From a checkpoint of a small mixture-of-experts model trained on Wikipedia: a sigmoid router, 4672 steps.
Below are experts of layer 4 (counted from 0) of a mixture-of-experts language model. Rows are named router (the router's row for the expert) and show model dimensions 0-95. Each number is 200 + 30 x the weight over its row's rms, rounded and kept within 0 to 999.
After each expert's rows: a language model's description of what the expert responds to; "comes after" lists some tokens at least twice as common just before its tokens as in all text. This comes from a sample of Wikipedia text that the model never trained on. Tokens count by the router's weight.

# expert 46
router,220,202,232,191,191,210,188,213,122,161,150,212,251,189,159,217,197,198,216,203,165,214,233,211,207,195,201,206,267,222,209,222,183,208,221,138,201,153,204,145,189,168,250,196,181,183,143,237,188,249,216,226,243,189,197,231,181,243,192,170,211,224,243,210,169,188,180,165,259,189,213,212,275,177,206,247,167,175,211,236,169,197,244,210,184,241,192,193,262,217,269,157,226,209,188,214
What it handles: Time-span nouns. Nouns for time periods after numbers or determiners, such as years, time, season, century, and the comma after time adverbials.
comes after: "0", " the", "1", "9", " this", "8"

# expert 49
router,209,177,247,199,231,197,232,168,150,157,218,221,231,201,193,221,167,169,221,184,214,260,214,207,199,241,201,221,219,140,170,241,238,130,267,211,230,212,182,195,214,136,197,209,168,169,189,233,195,238,176,218,211,224,143,184,155,202,223,173,242,220,208,184,212,218,151,142,223,160,227,199,234,231,253,247,184,203,198,215,161,232,162,222,193,208,175,211,212,242,199,187,230,241,244,208
What it handles: Digits and miscellaneous fragments. Mixed tokens: digits inside dates and numbers (December 30, 1966), line breaks after headings or infobox fields, and word pieces like prop.
comes after: " ", " =", "5", "4", ")", "==="

# expert 60
router,190,155,307,212,226,182,208,170,191,199,199,186,177,153,250,225,139,145,232,222,207,247,219,169,218,225,180,250,204,192,227,290,222,193,163,214,241,202,203,220,201,146,252,205,187,172,201,234,171,199,169,218,226,211,182,201,241,225,216,191,215,185,237,156,214,236,182,191,219,176,198,167,196,204,207,261,172,203,218,199,168,256,256,197,164,197,198,204,230,219,205,182,241,233,210,207
What it handles: Capitalized two-letter name starts. Opening syllables of capitalized names and words like Ra, Ha, Ma, Sa, Ba, as in Raiden, Rihanna, Hanson, Beautiful.
comes after: " ", "-", ":", "|", "R", "="

# expert 61
router,228,219,231,186,207,212,180,189,216,166,196,178,231,226,126,207,211,190,220,205,196,211,288,218,189,154,234,186,210,215,185,205,197,223,188,190,190,162,179,177,204,168,245,199,156,175,214,265,178,210,160,243,254,193,154,187,246,144,208,184,221,249,166,198,190,217,134,225,232,115,266,191,248,205,220,179,234,234,183,254,189,241,224,206,144,214,153,210,199,232,255,182,185,199,151,194
What it handles: Clause-linking words. Relative pronouns, conjunctions and subject pronouns opening a new clause, such as that, which, who, but, what, where, when.
comes after: ",", ".", " that", " However", " but", " said"

# expert 2
router,275,166,225,181,196,196,250,178,228,168,242,239,199,193,211,230,191,161,245,200,231,223,199,186,218,211,242,232,227,169,197,227,265,161,233,231,212,182,185,173,231,176,183,188,176,188,149,239,159,200,156,225,207,171,149,212,201,205,234,175,221,208,223,214,193,209,183,134,222,182,227,163,237,248,228,209,168,150,237,209,159,209,202,222,170,197,194,163,207,275,250,261,224,183,192,181
What it handles: Coordinate and measurement digits. Digits in geographic coordinates after degree or minute signs, plus digits in dates, heights and weights, e.g. 47°37′14″, 5 ft 9 in.
comes after: "1", "2", "3", "4", "′", "5"

# expert 54
router,194,122,238,209,207,178,213,190,146,159,236,207,220,204,186,236,186,144,220,180,211,240,207,184,200,256,225,215,217,172,167,240,197,151,245,172,230,178,198,189,229,130,170,212,168,182,206,235,190,225,215,218,230,226,137,170,192,234,219,177,209,227,224,208,217,236,161,149,238,155,218,223,204,205,234,206,183,209,215,227,172,219,177,234,161,210,186,185,224,247,190,205,244,243,213,229
What it handles: Final digits in tables. Last digit of song durations and table statistics like 8:36, 5:37, plus table cells such as Ret and attendance figures.
comes after: ".", " |", " ", "1", "–", "3"

# expert 41
router,201,146,225,184,216,203,245,183,159,169,235,226,235,182,180,215,147,180,226,178,170,252,239,175,209,233,213,207,230,165,212,231,201,114,261,188,219,210,197,187,202,136,181,201,166,102,183,233,189,238,216,229,211,199,130,147,164,183,216,172,234,220,172,184,191,221,150,160,226,149,227,223,222,209,233,232,173,229,181,228,158,230,189,216,162,184,160,211,202,261,193,193,247,223,231,192
What it handles: Digits in dates. Digits inside years, dates and percentages, such as the 0 in 2005 or 100, plus month names and invisible byte-order marks.
comes after: "2", ".", "8", "E", "5", " –"

# expert 12
router,205,169,221,252,202,241,199,208,153,173,202,203,198,196,185,180,177,181,255,212,196,247,242,159,200,198,205,202,184,200,155,192,179,131,247,130,195,143,244,180,179,189,215,180,212,190,156,208,188,214,172,229,223,228,147,211,183,198,219,166,154,231,150,216,203,197,207,231,239,190,210,217,211,208,234,208,171,212,214,225,184,200,202,215,192,197,187,260,170,260,218,218,187,179,190,190
What it handles: Word-final o. The letter o ending or inside names and words, like Galileo, Cameo, Quixote, immunomodulatory, plus line breaks before section headings and the word so.
comes after: "\n", "9", " ISBN", "gi", " Ma", " Ge"

# expert 40
router,222,183,250,229,224,193,167,147,217,132,218,198,180,185,233,261,197,195,213,261,203,228,147,131,194,220,209,225,188,202,173,203,210,167,212,207,244,166,193,138,206,177,249,253,142,194,188,199,189,210,214,231,270,196,192,228,201,201,194,135,191,196,212,214,215,214,217,235,228,197,234,233,241,258,256,207,178,204,181,230,192,193,204,218,193,243,182,208,218,196,236,186,160,216,193,199
What it handles: Agent and means prepositions. Prepositions after past participles and verbs, mostly by, on, in, with, from, as in "provided by", "led by".
comes after: "ed", "s", " based", " released", " produced", "d"

# expert 35
router,219,190,187,204,243,219,228,199,187,168,226,193,239,252,168,219,188,166,205,235,227,247,164,155,178,215,196,199,189,198,211,215,195,135,221,175,213,198,147,193,277,195,162,208,186,164,225,245,204,207,180,252,214,205,173,210,160,192,247,175,174,201,204,190,205,257,155,182,236,144,204,192,234,229,230,234,178,193,215,198,139,226,207,228,177,257,245,174,241,233,182,172,207,223,229,237
What it handles: Or and der fragments. Word pieces or, der, mor, dor inside words like endeavor, rigorous, cylinder, plus line breaks after section headings and table cells.
comes after: "\n", " |", "==", "w", "′", " So"

# expert 14
router,249,208,230,207,190,203,234,145,176,163,178,183,250,196,153,240,192,164,213,201,170,215,215,205,209,159,188,214,271,180,257,211,192,194,204,152,239,246,192,107,228,171,185,224,155,180,223,276,160,201,208,252,230,206,175,139,167,185,175,180,217,223,202,175,203,200,134,203,195,106,219,173,231,251,206,223,165,199,214,196,203,263,232,212,207,265,210,230,230,255,171,182,208,208,202,187
What it handles: Subject pronouns. Personal pronouns starting a clause in biographies and descriptions, usually followed by was or has, such as he, she, it, his, they.
comes after: ".", ",", " that", " where", " and", " when"

# expert 18
router,209,148,239,229,233,187,228,174,165,152,191,238,210,173,194,244,186,153,248,168,215,242,179,191,200,209,204,182,236,200,191,233,254,164,218,199,219,191,210,192,195,144,185,193,174,147,175,230,170,239,165,221,233,223,143,192,176,200,197,179,231,228,182,176,186,252,158,155,213,194,224,207,196,197,227,223,145,212,172,237,139,229,136,229,187,201,189,197,227,253,217,195,241,222,241,220
What it handles: Digits inside numbers. Inner digits of years and figures in tables and lists, especially 0, as in 2005, 66,502, plus writing words like written, literature.
comes after: "0", "9", "5", "2", ")", "3"

# expert 55
router,220,185,208,167,186,168,183,160,261,105,225,181,220,202,202,211,167,223,228,215,196,216,174,163,173,237,222,261,242,148,196,184,205,196,221,215,180,215,165,132,232,161,243,187,166,191,205,236,215,230,150,208,225,159,158,181,204,184,203,186,169,264,187,226,202,244,183,207,260,232,238,215,220,247,220,207,160,240,201,228,184,276,210,260,213,216,195,220,192,203,186,175,221,202,165,175
What it handles: Determiners. Definite articles and possessive or demonstrative determiners starting a noun phrase, mostly the, plus its, their, this, these.
comes after: " of", ".", " in", ",", " to", " on"

# expert 51
router,265,234,235,190,231,158,290,214,178,177,153,216,200,184,215,184,225,195,237,213,183,232,213,214,214,158,154,287,230,243,161,199,152,191,222,195,190,172,192,206,252,189,200,242,148,182,181,242,187,215,152,229,205,219,181,210,228,209,202,159,198,215,188,210,209,207,198,145,217,206,219,185,224,211,178,235,211,246,189,196,182,161,209,217,156,265,196,220,260,198,207,167,213,201,175,224
What it handles: As and linking words. Linking words such as as, including, like, became, named, mostly after commas or such, introducing examples, roles or names.
comes after: ",", " such", " to", " known", " served", " was"

# expert 28
router,231,166,181,202,185,172,255,112,179,177,212,209,230,209,198,246,156,183,215,169,249,196,197,188,169,278,207,212,218,231,201,210,201,181,200,182,180,143,202,205,235,208,231,234,188,184,168,206,184,261,128,199,213,150,168,217,181,273,263,182,170,181,217,187,188,230,182,253,206,230,226,187,232,215,212,151,196,246,197,204,196,223,204,207,243,177,205,203,226,209,230,129,235,234,198,202
What it handles: Consonant k/b pieces. Word-internal pieces with k or b in compounds and foreign words, such as Ober-k-ommando, Plan-k, O-b-stetrics, ob-servatory.
comes after: " ", ".", "9", " O", " Po", " information"

# expert 52
router,212,174,212,236,247,109,180,198,200,183,175,202,162,207,189,264,212,159,230,220,226,215,236,189,166,235,157,203,248,201,208,229,188,179,165,155,249,187,201,163,163,208,212,215,171,181,225,217,166,211,223,232,227,220,167,217,208,219,184,176,261,231,217,161,224,248,93,224,201,144,212,175,180,212,214,196,222,174,159,209,176,238,172,231,216,187,117,231,172,256,160,195,197,222,167,211
What it handles: Vowel-e syllables. Mid-word pieces ending in e after s or similar consonants, such as ke in sketch, ce in Facedown, ze in brazes.
comes after: "s", " S", "S", " St", " Sa", " Sp"

# expert 17
router,196,159,252,244,173,161,266,138,246,171,196,232,173,239,203,235,163,208,201,204,240,207,190,230,216,148,201,227,234,148,150,202,198,125,195,242,177,202,206,142,220,153,202,212,200,178,179,198,212,221,242,204,217,161,181,211,201,196,185,172,167,226,213,159,214,262,238,174,182,244,186,155,195,185,228,177,182,194,171,210,144,203,222,213,237,178,191,190,197,216,217,166,210,223,211,194
What it handles: List-item dashes. Hyphens opening lines of infobox-style bulleted lists, as in "- Position:", "- Born:", "- Authority:", plus cast lists and table pipes.
comes after: "\n", " name", " sq", "enti", " such", " awarded"

# expert 38
router,185,102,223,187,180,152,155,224,187,192,188,199,218,199,143,181,225,155,252,207,183,207,209,198,181,186,218,183,249,219,192,271,168,226,189,211,189,168,240,149,205,157,226,189,198,178,152,225,192,220,195,249,267,118,199,185,210,180,229,144,204,189,187,161,183,254,220,207,191,181,232,222,250,238,208,235,152,171,136,268,169,215,176,216,157,209,179,237,197,263,193,183,179,203,216,231
What it handles: Country and place names. Country, state and city names or their final pieces after a comma or label, such as England, Australia, Copenhagen, Bergamo.
comes after: ",", " United", " the", " in", " New", " of"

# expert 4
router,226,155,224,211,264,202,184,205,189,181,156,231,200,149,200,229,149,184,175,228,151,209,206,135,157,161,204,232,202,201,178,212,190,187,192,218,224,172,207,189,156,191,272,194,186,196,186,222,146,224,142,216,195,148,164,176,192,197,150,171,231,220,179,183,144,209,147,173,248,224,241,212,231,284,227,217,119,227,273,182,171,196,187,215,169,201,143,225,186,211,191,226,212,214,198,159
What it handles: Evaluative and temporal adjectives. Adjectives right after an article or possessive, such as new, former, early, poor, original, high, late.
comes after: " the", " a", " The", " an", " his", " and"

# expert 62
router,192,195,232,220,193,218,197,185,142,153,170,149,188,142,148,227,138,161,211,206,231,237,228,182,179,154,210,222,189,184,177,211,227,211,251,197,124,224,215,174,185,191,211,196,158,185,152,232,209,262,240,203,192,194,168,236,214,219,189,172,211,233,186,238,194,205,204,184,213,182,234,232,196,185,196,203,179,212,183,217,180,182,195,198,226,245,176,206,238,219,212,244,206,243,170,199
What it handles: Title and label punctuation. Equals signs opening article titles, colons after labels like Binomial name, and opening quotes before titles or quoted words.
comes after: "\n", "==", " ==", " Born", " Website", " name"

# expert 56
router,232,164,235,212,214,206,188,183,134,172,203,220,198,190,204,208,185,150,237,173,265,264,238,148,196,219,195,197,205,182,230,201,212,115,195,186,230,190,181,183,201,142,197,232,177,184,230,236,198,219,223,231,205,261,146,187,198,203,249,175,198,213,188,216,213,196,175,170,219,197,200,181,205,240,243,241,193,196,188,188,173,216,194,221,232,186,189,207,213,220,234,197,252,199,225,212
What it handles: ad pieces and make. The piece ad inside words like misadventures, helipads, goaded, forms of make, and digits following other digits.
comes after: "0", "9", "8", " Pa", " as", " found"

# expert 19
router,185,202,233,151,222,200,226,162,201,165,156,213,166,207,229,209,188,135,245,161,204,243,216,159,199,202,239,231,187,200,269,248,187,164,240,185,199,175,143,225,228,168,263,202,192,178,134,217,140,225,197,226,212,218,165,143,269,239,257,191,207,219,197,243,164,246,178,218,225,157,229,227,217,219,210,216,162,246,234,190,193,211,175,209,248,215,152,182,194,243,238,220,222,251,232,201
What it handles: Word-initial prefixes. Prefix pieces starting a word, such as re, co, con, pre, sub, inter, auto, as in renovated, regent, requiring.
comes after: " the", "-", " a", " re", " and", " to"

# expert 11
router,215,214,254,202,224,206,185,216,211,182,181,207,184,211,237,254,215,185,212,187,260,261,184,184,228,213,231,194,232,235,151,216,166,195,214,213,143,184,105,182,251,178,191,126,190,186,177,230,200,187,225,238,210,189,179,200,168,252,216,179,241,220,189,195,206,236,178,177,203,189,198,179,212,189,213,197,195,240,226,192,199,246,186,208,187,228,139,240,212,205,187,197,188,190,225,160
What it handles: Romance-language particles. French, Spanish and Italian particles and name pieces such as de, La, del, and word-initial fragments like im, de, ad.
comes after: " ", " de", " D", " O", " A", " \""

# expert 34
router,176,134,203,211,207,190,218,220,205,148,173,220,197,166,203,239,180,129,225,183,219,226,201,159,170,153,234,197,198,163,209,270,157,160,191,174,194,163,180,212,253,186,229,189,163,179,188,228,153,191,160,246,207,151,181,197,196,224,205,194,201,249,238,221,206,232,185,193,241,215,213,191,222,242,218,222,201,220,187,192,174,196,188,218,222,206,140,221,201,234,199,202,214,261,209,195
What it handles: Word-start prefixes. The opening piece of a word after an article or conjunction, mostly dis- (disappointing, dismay, disastrous) and bare spaces.
comes after: " the", " and", " a", ",", " of", " to"